Experts of a small language model.
Size: 16 layers, width 160, vocabulary 8192, 11M parameters.
Training: 335M tokens, 5541 steps.
Below are experts of layer 7 (counted from 0) of a mixture-of-experts language model. Rows are named router (the router's row for the expert), down (a neuron's output weights, with its number) and show model dimensions 0-159. Each number is 500 + 40 x the weight over its row's rms, rounded and kept within 0 to 999. Numbers have three digits each.
After each expert's rows: "raises" lists some tokens whose logits its average output raises strongly, later layers aside. This comes from a sample of Wikipedia text that the model never trained on.

# expert 0
router:523497493538472437561457489515541529570470520558509522465489468480412565505462524498619581540534535511530539495536524507464506482454479507491473474467489506400526520513508561467526426495472461523526454492434566502555487548463470494446366451470464482464515485501548532590541490574539474492534385468478517510507506468534485501525552555492531480530426509439535486483527469499471476550546455520494435510525494463514510489466495537467510437493552469576537490496469528439535483527549478
down9:521528459481497552508537475470546555478513484479482534481499452456471469514529507531447496474494394504474492490493500488494403573546545380531418520490533473510489538510507494530505471484591470489485548554503511503507469413493436460459624495481539441485543471502464475579538585514499489533530466560475536482532510519510484530452588508477531482491482432456490534524555471466510474503521563527459519463447463536476421497485519576527519406506533501478461537572485536549508452542545490
down10:572558575450437459544574519483522517495426494485497515505435488474491468526512529532498445448478487490496482527402492495498543478559581513461543571519551506497546447479508477499503465502503558482495470486485508523546467535515517509460472510541511552492432487447491543524511495498532568480593465555499470471483523513482515527486456555439483445534476451481582501514501493519522556420478481521465462560464486527546494468541386467525493475490483474521510366542446548503475490637486478
down11:487497492517462441493485463457448534540465506481500536504478492442501477508520485571568496495559493481585513559478566550482488519477472422531512508504504494547479446541544509511461419471465533416478452526437491508546461467637508502441418503541482553498471435525449506486540536544566489578560459517600559546489479518454518518577513490500579492531506466543456464503484515416501459483448484518432527526431512563490485481522526539559450517515515485489465532501463541464503461522449511
down12:527498516539538511528497468533427470502518488494585528499509550501472557426500492376471527518534503498462525463449508579578425499555482475516425496537529545449490485594487433441518483545518479494489475543448532454494543523485488489502575520536456538530480476479425480501448484535501546452447466534550495504478541478479489484454525538503535506452509539550490440502491602541498408584461509547528493511421587539536472460471448480509471504517506456432488471546507443463502526549540524
down13:483497521509519423512508482558524469514515521497472471504577485505505470510445491490479518489589518581502504469457495464483493508475548496498502453519508452523523474444539462534499422529527488545495446530486445549411501463516485427532470454521544532508504501467422443489599526454489510490418525516462452534471573517524485464538497584447486484516517437570479593535573522510527510514511522499510478412533565430491473484512425558498463473552444543563495469549471478489581504466591430
down14:453550479522544413537545461512502563536505419493535518483470436448425550522478437471525525505504470463542480489501484563436496519517487483426543515484510503574456504508535404529558536498492506431541544429501509530502508541469506425535490455481520514468448502510578472577509514518565520417542484505570484522468526459483513500488521512522562474523445522504540495503424517418493527506585423577442467479478513491474499475468489506506456537504476462506596545494513548604497443499532498
down15:547501498574496519468464517462456523538536507545522502430455483482427484501455544498462532530593544523488514516552466451533452500491530518487468539489485495488473400472446526554508501451492502493474434481523462527524455557504493488536476440503489452488492506458458478528539589488539477430531505509450486542449554568503467484481503578548548517463437555518454532509469450436544445487580437497540535505483468524524522570483555448476481471524579531464485578521424495549579465470439588
down16:499527371560527492488508431509549508459513499581474565495581522507552475516538436477568521518573531522525516546498515491487447491514439469497457495434500494579455517461471543497511519483482501501511536515536429459503543483552488548453558484456463464487544529545459510481525562475447509423516481442545456486487530525438507525474509419513525462456459512542536459506491572564424517511584546480505465515474420551558496492492522490473560525559509506471476502448482422485406512497532448
raises: "ights", "ime", "ides", "imb", "ural", "im"

# expert 23
router:500472464482488471505520471517469431546490523576454506527470479463476491503415465540610581511516488538498545499565434546467503459528465546497522510491500478475568481506489563476469471400443476430507498557488550531541491460444449489498459479571495473448481481536537537530583462579517500505497486455447509508464547492516454474495499560529481500545449446579584518521502552484510513506482554516536503561427489444455499449508528432473464459414555538540488510468548484482552439569510487
down9:521533519482471519446553466548479511511551517450491513555515475493557457518465472511430455513531487583522530490517525457486545567496500579452456471474383430464478496556552521544485558457461490563471496496532437510529526431483509523473438478516574459483497491505454494490484473511412494517440504521496527474531472535586576497447492512417506497521537429498493530559478506488455472579524535522475420424553565501411479570531464543515531500483539526463518458516463456525500465556503552
down10:459483540535561416508530516508514496508457566452507455524486485546542466546561515463522422477419515493495427515558516525521532456476543451487567579540482544480566497432450507496484437447544540443465482518445589536480441503467466494496433513530538458496491518476510577492580533470548551449538508523437544463539458557428458512501500453460534472492581514460516500464536495444550577498515480480542511484535469525453394532471467500524521454476533544453553478502488482517506458522483535
down11:520485463508468492471519552501502547499511554568516533481577491502520533534531539450567565503548513550484520500475518466486441560492561489503455416473469406493494475462539528536483524534514517511499525464522458512500516494484469434473418524444503467543447472482534417532546503494527495548455503411493534458468522506588502442482519519558493471532477505461528515455462505441474535426520567567411386487467475567517552523406483531515550477529478495521462475513552485503515486511601426
down12:492500524623504432544453540510500454521517459450489500492488490508459480422500478429503474539534530558486484476459528530494540494468449434531502441554480494546541478500543528504485497468495415514442507522467430498515519470413523428562517475545445528492527512477564520625478460555454483428563502488532558535444538490545520478529508532522494549537478538487464531517408472529445519451467535512435496478523442484511578537435473519538470481551555442528523526477504517555486559522558501
down13:455466521551432502490437523457467510508555536547496479470464529484556600462478509529441509465597503538564494527458489435446552461524485467545523525530441466475528497530481526479526518536510504543486521582472477497461553547502493563509555553501506550484454438474557481490489501524452489536507480519557437505465464491446506429590460477523499518538455508461414449583506475516498473435469437471550497569482528500502503547486550547550521420427528511478466558534468475484497452554431557
down14:546466457526520531534475527467526495450452467505488481526468473457517457472510542488473493485468435484480595517499440536516410517535448485541530503549501537450515435528487425534484464529538472509471507505447586546479524482483483469562509474543467457491448513543461425473549486429484483481490538528549559383451598503575545483543517514584469479549559435463466484493474530496479500529512452501496508516458501487495442500472577504574555517488584441517481550451542487509543588476519532
down15:459522531507483565597503558500515490489508513550506517481550511504495417482406522495483501479484523536462490420589501534539507460455504487538541453583491485409488482460492485461431459542470541551499505447478470457454480527513499391537551485558497499498468495481561484556486476508478461449460519515513507516506485602546459510497505455479570578530518514517586489451491499459461439482501504528582549516490514582522565500475480421515491397525514555472501532462483489534527436511479450
down16:458494492508527436462497569515571529463480483454490430572480418465557580526486470437357512450519463495454521462454473429514517554494455476518447523438530504499462505541464521497471426526465520474572585483494529480463598480555533518515503489452521475513480460496468502443441527504528572466543512524558525468533532524501490510535540515409526436508454487495564500522501561550502516469430509518557504595486548489541534514510497526479480540537526506509512490500527495469501510538506403
raises: " of", " from", "lo", "ship"

# expert 21
router:498512509489474491540472455517477505528510534454514496521475484407408515504440491533616488572515504540491527490504459556444571503535490473526511463544475446456582482467467548432516525459474470519449501503506551530537497451520475521446408491538457508445522469502498601539539550569529491450512519476462561515475506469577515493591460593517509527511520487557451496482475498485450450484491470522470458506471559509499434537428545444455554563493513460497451534474560502494524439561523460
down9:494444437473472499511549514577508426600448512472523460462517550465543505493538454504476507509485470524455489438503496519512462540495474547478583504548477468478562506534475506553421455515470438519542524516499494489539501514571442481550558477488484544451428459547564491474499550570564562481482492455518576446530497457468512458458571549540469489531506463489455502518527500522486380477491524484460489446514484468483484469536537543532603427457437527518468568477526437501542542466499526
down10:470528492500503639513556484517540471443466536548502451458496541482482510526507516478576489514452504550524477564459498524540470508549497482593543450493448498495530398458451457503524543505556518515495553455499508511409504535442533410498558547500435542462535511551483496481522505425481552451474494483447451483529539552482493467487444498506488521558507528465466540498520502431484506470596438474452497514490506510506442457438500427540477542524549487530508549459473503565480553538541413
down11:526480540483523485536587493481460498557496503561443585455467541472520528465392521551488453509471486506532474556527465559472523494489464550455504535501525470459529418503412434507574495440562443517499485492525544503487531458552581583435430418492452518497522430446522543479518435423547532531523539502523425497465493512480519495495459524567502561503482525454465511537542507551547459405536451486530512535518443528490474490504450496536533500509554541546470489501477463498522534471508482
down12:490438502635469532536473440480534453528496473513605492493534473471497440448547520518566449553566516458487524523446472474550500419459468514540532475454476456517528560485521495563488513553445430542501518520524511501481485534486513459476399513503520460522480409541537466529565515536514524540513484552527532483436458532521458455538475473504485541532571486492489534509562492446437470499502480453416502488549468538409500499410506462510530528505539461493519500523489567465506580539476502
down13:578532500491506499495479482455476543480531442497517548530577535553478529453491497507407486548548485486581626522457487389528458517551522497507493543435536575451478540440448485446565516502508556481487448435506479510456474470503501513477415515473436546470509512485482520485532447492420520560511579544439468501518441533495504414477456452532557513535474467483551516477483438532521529497526531531501485530495437476476525473482485459457462514468496461544516499496478560558534566546554492
down14:478477481600512431535557484540520529569403469542544502566546494460530411454479584487489504462542427564524512521514539495473541516451549493463522534441498494499515536544435442495541468486455543538494536487534509496437519486537515555516561523415539488470474480527471500523503445526536417496495485514525545562507482469458526545514476439441518520530498525477554495526521454561486491515402506531512442462525523518464443493509466581496478493510444527538416416493528515510510466401502485
down15:480544534521499475478405466459553482541561447507525435449533577592469467569496517445495515466469573531447573542517562451559546488577487489476426510513526516532525497550486577452508480512477470553527513490592508499578543514476491413515518532501509526459503515474507427510462490537505400444482555477470464507494482459499528521417546433529473460521512448469532449472480503418483565481547453483490489527472504469499470447512462562520498525522508420542505542501504482477523508487457549
down16:465443474502545459518423524494518468523539492568551477489529488413471467534533474566495539462581526489566519456625554524518458482502525503574532526491570465544450451522497455477550503488587549438436520462437503523520481418541525435524513527534495452518546503514452536489447485461493502525485541485533445524508521440575473470489526529501475469444473496465507463507460519514508423507463527485563490551475484559459531377509427489569483485549487503535538504499468454497515540455491517
raises: "ense", "ical", "rich", "ik", "ic", "ons"

# expert 2
router:499451529502460515566458458505571511578517572479498511515467525454426551525430515465535545461535509508487538516529448536483520493529491464469510446545467474460578530444452575444511520405449485465508473524505562532583495506537537539471406487537473477446498493535589483601560447541510514484510445454507524447431534524542487446526478571526495501546527433489507481496464536501461487497494518450548509550488539477525522476463565474444506479477537470565493471428535505420510463516529455
down9:528530546519520527499470509476482443533521461527502473490497429566492494495512507473569510508500496567447466439466577486458527549557441505456496446483541407578467559513557533456412521511641455500483534527419525507433530568471527510408472479486505522465528548486449476562504561555450466529478485499481477455529432539475501533472510521541498467536531536581503504524483471457563539533491503515494448518466497482454482458534484612436498459522481443497496487502483518463534491512550457
down10:485512492539560575583501449486481454613453532491564527534499532514581453508525472535532540572405542481440499477542477514447456492520503539460526515516504465471404479460569502480467468446475507530456518544505526456546490417455497551505443540459592512566494543479470479510529464521497475504458425489562554522483490458537577481548506487514522551484540469464547476569537556539490458520537461460455466453530512423505494547484511506503475490516517472511514419497443484446519445471469514
down11:495502463491543489511469517507356491524443509429416499508480559431524581491485499515496546523512489532488577474477475493546456469485499512473492542502519505502480507615444508548508489526522507581577548503525481459535474481457455433535498502467450544504524448453497519493451450572526572484507467548473534454508468444367485461482615565502504527495478516543448517486557555523521537488530503477478497473565519507500515514544487518490530494518487569528479397486532484487431497505488464
down12:519579461508508590486419534478484575530512517455476503456487465505502539503435470481540583512513502433501467473489418521446530532530512540519482428424527491482533503567596476447481581516440497523585433524480512436475459466518521522437479575429529478502548540450456566532433561486388515525448537458530504498508456525470468497550504462430461477557500491458556552471512496509512472527544512494451483469558504488519489481487497466518470503516515524481534553510557498534560474460510519
down13:501469582521421405527502492484551505492558505487503535534545494460549465525526581410538514497469370396431556443479424542567455487541569474527496527527450544472501484462546539532479494471515488567519453459457491549490500519533515473521428439553464533502463458547491464450559472466526568465512533501501538530537485462459518447481526491529495513472531474511437453522539504495505476519495478482469548457479521508444543486551511546510553551461514539454462503521502570472519497481445572
down14:494502509445495523539566438535493452450497457540479505594456518531484449439469523479490502448396458480489493440475534517461451551549529507557491547516509488502520488514532535540515449504520551551490467556513552582563467511489457490566513553552457546487535488494517467422443517418499523510508579472448502477490515422550453506492429442526554448496513499542440515581485560488452579478506503529549435527521462530535473538531488439499527450505489483497472426520534492546462446563496562
down15:508454436493450478558502452481526548466436533506480551522459495473514562521542534523515500446481554511481522502465526470466447490539542453430520513505540531501509480420553525505496510441567472457460477489482507487471516433533482577526496571491534502505562538534526454542482386490513538393479465471484450558508570534444472540522555528522540512460479485457521529418519471506549458505577458554543526460471471454440447508512536510488512468512514552479484385571567542519447481492547550
down16:545488516513540459430470520458425491480512484517553465568523495438454518505457487474547522462436503505490525441487439518475501555451463482537564483465466429522481575462462572457610472513437507538503471535561527501490546489514478524479541442523503435563493496523560488501458512377451494506522453478585576524471470508502511465438457462499500543507539467528522485515572586517505462513536534475480544479513533507458526455548482468564534542503520502544532413551470564490445454476523458
raises: "bre", " Location", "vis", " mm", "vent", " seen"

# expert 30
router:519480513470562563523440459522508512565459555471488501512532433451520566500493523497598526485581501562547574547490475503465473487476474514438448475552506462449490510481506511467493480445469494530487520531447539538530499464526509554423461523564474505533521471485533554505542488566535485458478400411506516462412479461502522463523439573527477500580498452517549498526495554510494464504476509498549480553481530442507438447434563487422489457509561464542440503454476486439530456534547457
down0:443515477551551510506512487545454501506503574493453491493448473473519524496510486603589523516515524434492506516562437505530513472439531584549537529479500519521530439496507528470503519480503423491495548566517487615518531439466481507484393469460506540561462467502511478395519522506509489502443465498481469414527473491489485505562540474445467434525519468481499516556454513473572573486490477503501574588444540509497528512479512466475439544471512495505516405517510419443504505566499511
down1:449424524455447528490541547454509473532397541580593529528545484577474482554531454501443498516530515504484521483486476517440514459500608478507489482522543519496458512506529533495524557502478484476540521490484511467479463474504578496468552495470455605569528450520448503435503506533519456525518471446594494495519460539505414572511528490518462450499515463443464518456556428445519516522529491483531543441502475520539516515508473494399509564478486483468525474456478463442487473578568479
down2:515499494512507524501551501537522519528395521446521504501515442569555501536515448475445473480539572486476452534468444440495512474556506505552477541526470492538452452485505504515567507528503524457548498492477644514528480421537535461513523549457465526523522521538504520508459481536443510460430460481557511483507567515573444531460453459527425428545572534532499524544495546431451479450519484533496497457479512547593478481437507516439486508480521565492423494495486466448594455481499482
down3:477568515390481452526488505505471592492469541502508478486521547589555588503436462471483531482437448483503498494511441492495484516481528448540431547502487508508478439583526508486542478500462530504467512533505593438503479506501542472476452551534516560521503444465504497487502456497509553540505496503495571500447510495468475487513441557545483462539502520441510493476556455484565499521505486435556442562495461486457488504592565525578481503513515433484424490499549434473450520620460517
down4:480514528573500595468534539470479461480468489424505463537477548579471512470528475475450456579518518527517474455445550524488492513526536437474559491422486521478513524519510496467505398485558487479478404468496481465479471509468520525549496479550424477563498506498518450508436434528509531495533462444500433512528544545539514559483451518423436528482564538562528545447443508470557503530450496585483460534536572536544504543545441536525473463548474497484572457442545493461494520485503526
down5:557463462489459523506440595512460535545453466490525536517520453512498510471497460448394565453457455550488496501449502450454459542511460509526600461555509464460465488514530452558460546553519540530510478448478525434508505489460516559535499438540442530517513538500491599480498467532528448449523543476501486442501542471472573474456511509469513458520411511571543455514500516498502465491575510514546477506486484496590510436573548491492537480422514526555535511458481491549551520410509519
down6:473509478547425457536525590484560580533469529508566511526451517521430523579525520476454431471581487550458459513549513499446489427475500527448575461486466500517537513415483490521603480474543509503566499541512504514448524453502496518489397543410512513498507526437520472484454512520523469484510499484544455503454399578580449510496460546540489496557503498535537531471478487486490429452585496536514463512467506482542535450524516569467462472524467470531498462496470513464509522500466518
down7:455548562567554534476509544597569488518484535476517533503492457444431504483421489475498545531543490484532539517496507524504482457463460442507479542463525524396442461509494503530451524495528527582498486451474413452547491453517510505494410506531516577525466442532503455425524489395477528473516523533492494502465488541516504522465518548500603501423508493504435475505486506528436486502485432453535561582475462458557519460564445528538467498479508503522534480557530512485509570540459471
raises: " ;", " |", " (", " •", " and"

# expert 13
router:490583469498510470467496512503471476555496570473503557490594524515410528501497505513578519470563514526510523454583526514448498501516445490478444493570546493506568504431504547467513483438445487445487471568438534589487534496465523495457390443576506505473502590480525553500513403546503556454522484464452469466469493510512429491555547532530503520559502455537506503471446550495453457488492501494485483530457540455485498528495533501500514540450525466540392537447494484471481464479488447
down9:441538491550488498514474506476525540513521464467555527510495490575485478500459452530523499477513480539500528451494495494529579487465524497473539570515534518527485483545467478544566510494528478398434544525523531572581441445497474526489560445510471566514484373546496572519525462512451542538505536426499507384440569495493489472479484485479499488470518503527476504497500461529455548511517518532537406457479537411530505511455438529419457497506452574457521493525527415435502529517555499
down10:522422529479517481458461497505466457480468554486524473498529514487540511510480486482451455416452461479543521510489549454500429524515458555477529557477486477497566529470507473482476497465553506489541473470460570537466503531532419511508568505589456458530499565522498533493600511412527527464547442473500468431482434580493528511471453547485482566576451474526434511479472530543506478523566478541533491483549529442544519510474535522443507605462464609453488487424542502546475487526518494
down11:471511467461553477459524490486451568508504515486477487507455500504443503494432498508444484510564479520539528494539450495485473402474485526487498503500570520528520483464465548565488580464515528482532510518532539455603481481544501541542420547452456569408552499539474511526470537446413530507477511494503477468524545511459516456461543578518495471524545489558512478453458549456514506432489538528568533494631421516468536513461451448516490478412496482529482460537535481589486533466450503
down12:491513553460547526524513560516460505496518498495471500441538543475488510568479521517461441524466529542472424469391499494472577570556483490467559505545473512526507494512499484496452437550480474530579448455566529501463465580468513514480462494532536527483498559457493484413450484525465486473447544503619476503485508519480536530391522490510552458521481536538487565450438540434499560476463523541463498477455436461501462533527453508493502557525537449527402509503530497545515468581512459
down13:499515475504410526475527471521521460499487423502509493480416497561520550468507574468533483525439515479465571544499552503492557457498527466627485509557505471412541525543512554521503538534532584491488485449539468542511515470506516563505520502556502490527464491486551471534447461408481492503446421523384545604462514482547462468512518496483502475508452507413461507487479488497462549452497455477526489508448460571478514545498514512495480451528501530512546462439456517527492467499545600
down14:494573442496534536526466486469525485487455421467518514518520431559469432470516504495509523491471575473506541404504534489459577534552540506432519488524492475483478603494523498514519533438534463427489507510482560413488521477542599387507538460459577478519533559534549540458484467522553506483508509475496418464513467573536531485500511520492487520507445562496449574471506483481495522455499546479487455482442460508419502532516572472410521542485460528484537455549530473516526490533507482
down15:512499535568514568468524458489505445538437449557470513450589509472582477585470573414510494508525534449565461514464481470491464511408538498462454526527487476438521552497487510511476563504537495493629489435484490470420421442545468511463477510456496494512510528465499544407447501524497555472529489533471462489527510446509563496543538518518462527500467508570477537513511508466431564527531474502482544469506530445570480534540507471539485525457503500475541445446502561444477505549478497
down16:459496463537478510469542472445514489456495512481546530604525484548449538439420574511450480526576517518523590507529484445458468500502489466534440530482520509517537597468457485402482557517485534497490554517495545486522475511568492491511449546559471527420510540524441424483481503503482551544473520486537528525530483543485541552513434486422500512510516437504495502463487439481501449563490482561502507527464431533491505484426569451534493482454446440522588517511536474520466426558493547
raises: "ric", "u", "un", "ec", "al"

# expert 3
router:538523509529488516529570481509554508574494558500452492533576549449422541536471523501570529501581514535569548518474444552498475478507485520479447458532470492474540521451489551466519475382487478470497520509465487511550512492490510550429432502507513515417517470520553494539570424507493532470541486420514519463411544469511523422509499567517497538518527429478506433499431549493490469440459452485507509553456571458495506519532563511468490486465558447561475506432499432459487470493511462
down9:540515454452450450429496516503491511544458627472489505481500545560472548536471504514537531532476459556550549523490446503578450515484504526432539548462492531514487474485520489538503582540444535487472502496489482492483457466444544447550409460479424510529517568416521501530439494551503512460559537510528538640426477512463518531438571522466452478576527490489495460449472516432480508506538561502495446518508505486538532474522474511515496586430454486527503458510497469499509488492470471
down10:500480488427488437497606477523560431508511513436519515603484519529529484488466506526501552465494478526495572457539465537484443509513437467500514458509502423465566468417472545495445531457530511544514517520469456475471455490532537510528537501507513503526439562476520530477558514522464476532551483500443510424511489569516487527458469520579480459488453535539506539533588528467460481545518503504479527509525603414567451503464446506439480506433447516483451511525478561457449465563530574
down11:435577552513521461513446482496556537463441450486442511490554521571439476458495481534568472434498509469561503537531480473571403479491510527476484538564540422495512559454472495483447424468475560448502530461517475511522473544482533495439564490496537533421475497448453597522463550540522560501528552533492486496493486498542574571510523477515569439469489517439512487476462471499467448554508453491530502456550445491418488518496573502527542467504551484479475479503561540550519468460523513
down12:533515507586520579506481482533481551574411448496463454456593488568474465513458461431472416497507504517529448446438482434575445553484507423479573460489471533580462542519537458489495504481473532500474492515517499481523508529498482465457561523483606470513483485501425479481464479510464487529491539507491475604469555488471561487484535433451490558527552502504548448468488535472532490487407469537479508501474501488489487539574496505527584518511523556540444542514464469507528488473474537
down13:510452493410490470491490547462457465504512446501457472531442539470502519561436505542503490481516513496432533489522541474481442498515570469501428491523523491455577435553492454503528564523467494439484549563463492544492618556538513471494490578537484505486523494468463532518477483510525440503520508517603511489468492581532473396516435454506517467486472577500497541532536435534536488601510434506575487470475511425552514477511532516495461529565540478514441537497454459516467483462473561
down14:436486467510444482555453450454469504496521553462549533511425492430480558450477434527484531468499499510524522558501472526528494472429542520407500535476555503500446411523497472478439545477507479482458473587569516555467545577488499465452454545542550543542510516483568453537530451539550436504478485509463500416491465512494508490495480527444505539577462591609502544486469545591473535473473520499487538502477501500455562538526494466455511545536499442523487565485451491504523478468500521
down15:553509594566489547507531489513488447517550421467552425472526422546555502484502522511475466464470566532527531498490552405465504454519400496534496528551486478509452529540485495489529553493489518525501535491543541525479514457504443581514568508522486488477508418562480522465519414514554547469473552510552536465552509487463509453515502549511554525483438589422483436533502545501472521512512521436465471437473448497441426523546449500520557484518513535507477523458439475484429445496497522
down16:542560584490593566517482498488500503484463533520459504525514436389514524538522508511518605511451509422507460558533454457469500452491569431505480441537523541550519501447515524473563534436516436515476445444508457489508519465492509596459428508487502542447511443450537551544495502451519533500540438549433499471544514447483509491533500521511512532524505421555515506473401486507479515469456459463490461545574533533462467566525529504495529536474515480451497503502525498545530478461528428
raises: "nd", "gen", "g", "ged", "ld", "ll"

# expert 1
router:448493437485532537566480490491527549598511543518515555528488475481475540497448529529589550583573512515519553517554519508447581485495487453462465481491503470395538508490487500455508519514468461537440428503442464475530514468475518494447362462474451547463470501482497498556523499569540498511536467501449473525447497506544461481479512555542480487546456462505545521460507547498415464555575497506492493543525480523485565433469521511447526442543574529498486466460528511460524438513492437
down9:577515466437506522459441477489545566458530391579510508485502521506497502564473540441560474484444443542525529528548457477538563430467567471524535498411518556461427547460470465506530519492492531573444529527456516563480483543524449504513514565479455443537523449515453457440472480501554478520494504473521487482482500434569515487504525565488494511512543482557483493513441536429470537486521563446524524491498539545430541482506425543589551457470467500537495472502470460471519457484544493
down10:501482554527470468496530561459447528448474508489449553463544500532475533483608547467480535471526489485446478538413421546543520547508461523485514493500474500539492491398509590488598516494473447528482429503543470421490473553540490542517478495541509457451474540428481561549443550503552517502492516506500514524511505511485494497440496593489511536512538451475473565478418462483554453503525517454516498524498492481504509534479587517456533526440436524554467452441494387526534490527513546
down11:518500498444464406550559502571492456524544480452486544493543514509503539505510442523422450503529491566540562456462501543492470470460463530566511390507445463441483481465467506460501514491498533505531434421601502480504517523513451504447537511438481487548457544457555526497539478505516515431515528470596524526498546518521458528477485450562548543454466487506546507527470468499547519448528444550474572500558468574527517470470467440541540516494465469466489560576553493460487505511540424
down12:547550455532498541575527473533558505550590548426546548547447518507476492520467445499498567547583479549507505440510475510402495507585525479488512529502455567460480484471443537507510514450465476547525479511493450516543476509514504533456411429548447524471526490433492500426547461536537500514418500536512484508575492456520485489483511477515587520528525497443484488568466506527519503466529456504525528513490529489471483527501534473522576466469448424505403467396457497454464494525539491
down13:486463453575429500492439464466476448571620600474533468454514568479429543532452456534513573453508512469498495557494556512533492531517514509506509548471524550499482444497469587460558493545503492472467548469474480467507519550471566468467551431497515549522545479479500516463568471466483436442486500482490492465487487498449484515540493557608448527587497464460491556516550492495519513433474465526582502474417529497548439478520454501458522501512499476510427452494504452517515493497540504
down14:538448535427560474494484501522536526501540538561412521548480512532434476503491521515564497502498538546545522506454465474557504455560426472525541538573503493529449544502518548432519524567448484483506498600482561465539495463516551531434505480500565396519490541445527447494491517534473508492461483617477495492491525478531551459509496436485467525466465471449480507504536442539519449487444470539460543508454544495551532536476449516575448479532413424443450513504464508472460523467485525
down15:495454471426450499524484516530559447518542578514533547557530519473618430543477517506534480476543506433499499517557471540553468529412522446502511514475474515568576541502497483448459467463543511444565495544514482499521480487450516522517459539500542501456548507519443471506496514458473477388521497529465524429528474497542546479452525511552492418488521498443616484432472509460524512415452474549453448496534522500564487551502495436515485534497487558439457523460484535479522513484537460
down16:503469572437551514469522495514503494418499543460478450523551423503545529425442511508493479501547553520524529499525482536549480455528531467471447505510553441459470499550589445542439508505434495499506517544507477462537526497576441526545421515467544549460406467519558513506550461553472458564498538548395478512505546558471477512442474479535474554508488483460554455493517564551508497478510508453549497470490520495504406584543526551416446495473475554508488488507507480506545475456483463
raises: "rew", "ung", "iz", "ure", "ip", "ids"

# expert 14
router:482513477513460556500562502535506461559518543490522512513512523481414507509496570499588469486560509564522476457508483493416497468508437502508414459532543475468519527460501499471434452426459501426483518535472503494524517502538547518455408449572452478524475530499525556531539463536562519491510516433485495501444433487609460513542545557528523523559494448541572521444438525483452528545474491430485526566413486460489508547472572499509516529419497506547524460518468502439467499534534503
down9:501545508540479519498500431590503465503444480392517571494587512537591516530475569500521529416437508522517474522517521472502510503541521406501487590486463495444523496517439538557457519440489449524506479545546504567542478447483464513537556482536444521502470418527489460500545438516498562507522554472526470426505433519459496442476567437479551441432537494551508532526545468460456516453527525522515491499513512462521474446570505502515488484435513501517546555491526500486460482457539440
down10:611509499509468514450541555566464467544461558459479470536439486471523499436481557550506497507517508549501448501568509476427470511528466635502488569499508458479465453510498488470471485498538508477518491481511520445456486424470545521502537520440526481468446604479457519470484528461433497550527548574473481482534487520527552434586535547563480432501476537475553505501480523495436447484481510508531550490563523437445439520479534483465507532517482471505569492501533506472509453397504546
down11:448519547504547456509520486556403465475475461467510515505510549525582498487515459451494481567553471493510421499445524454553440574461480511499446462541430536570476510506488516467485452509459415572449454481494544566464572531445535493474482513528507467542540443471484462534515547519531546467508522463502507564466506456539530459533558495485480594526501511434476491546476580491557486431500545582453504474492415518433511506568528509513518541475525442498550513485546515450480496500476439
down12:532526523548509513530468493515511449616553560469542530544479536545516500553450529538419521447539415501510509522446477422470512539565578526523528536432477544500497544510489535457530521487503498494508428453533502451497495483481500534384498455462524499521531539441414506429468545480502471510529521529503443484460430533497531504493572473547524513445490457543434514527546461512465518491406450487488470477503508537495485457544509534611489540464526445562444511537516503515501434450466479
down13:491500557568459479489553582551488465521461544416517538504539483569492512491463472493546519440471383493472446496511445517522491484453540539532460477522547497446418518464563494467495591535517423517513453456480515429510494535527524537557433474471472499463466491482470530541448545525455516469481562439492505474468540498506503543553491564513538462548462471543483515470576439499496446550474452461534462424454510525553462490549441570509493574509530465463551465536530487541533507518550536
down14:475485443494510461568514498454470540563467468479515540466535517527571515457495430453617533512497488539506470463514491488458527477491448491514552412543509484474411544475509487488546534536520504541451500480542545493525513492445479579465551533540510550429536441520496464467551485482495530530514508465464472493500570519491485504412408469490483526413529474539499484487604524522531497484491532491525522506510554470489530480446525551375381491513480528558476512510557467490475529554549444
down15:514520528459482516480518476549491509529543541460515537500491466518515487483519536492550450535501438498495530488525418519485524395488503546495513479489590542517523490481479444492540512548583447475496456580510490514458476477504400475534466421497552490523487526541465462539465451601484455483457454487545423504471460441487545508500461592547545490562457520447554611505422538473575472542479484534483489480552510452509529538487462490465576457552444471573526487483458507512545547468478507
down16:510467493479472406454512461463530500506510566581496550507501467550531485529570495502513476473491487464581504510486451514531478474499523383495535567533540568521511497466500535509514491515440508494467460531490444423587506519550528518485456425496555441474489528473465434497464522484524523516553517477447432478560483490421450446461508514473506504532467435500529470467516575523537547472439481530449499548570593400459515528479551513515476511504497531474547573580501526546519435521463528
raises: "in", "idence", "vert", "ines"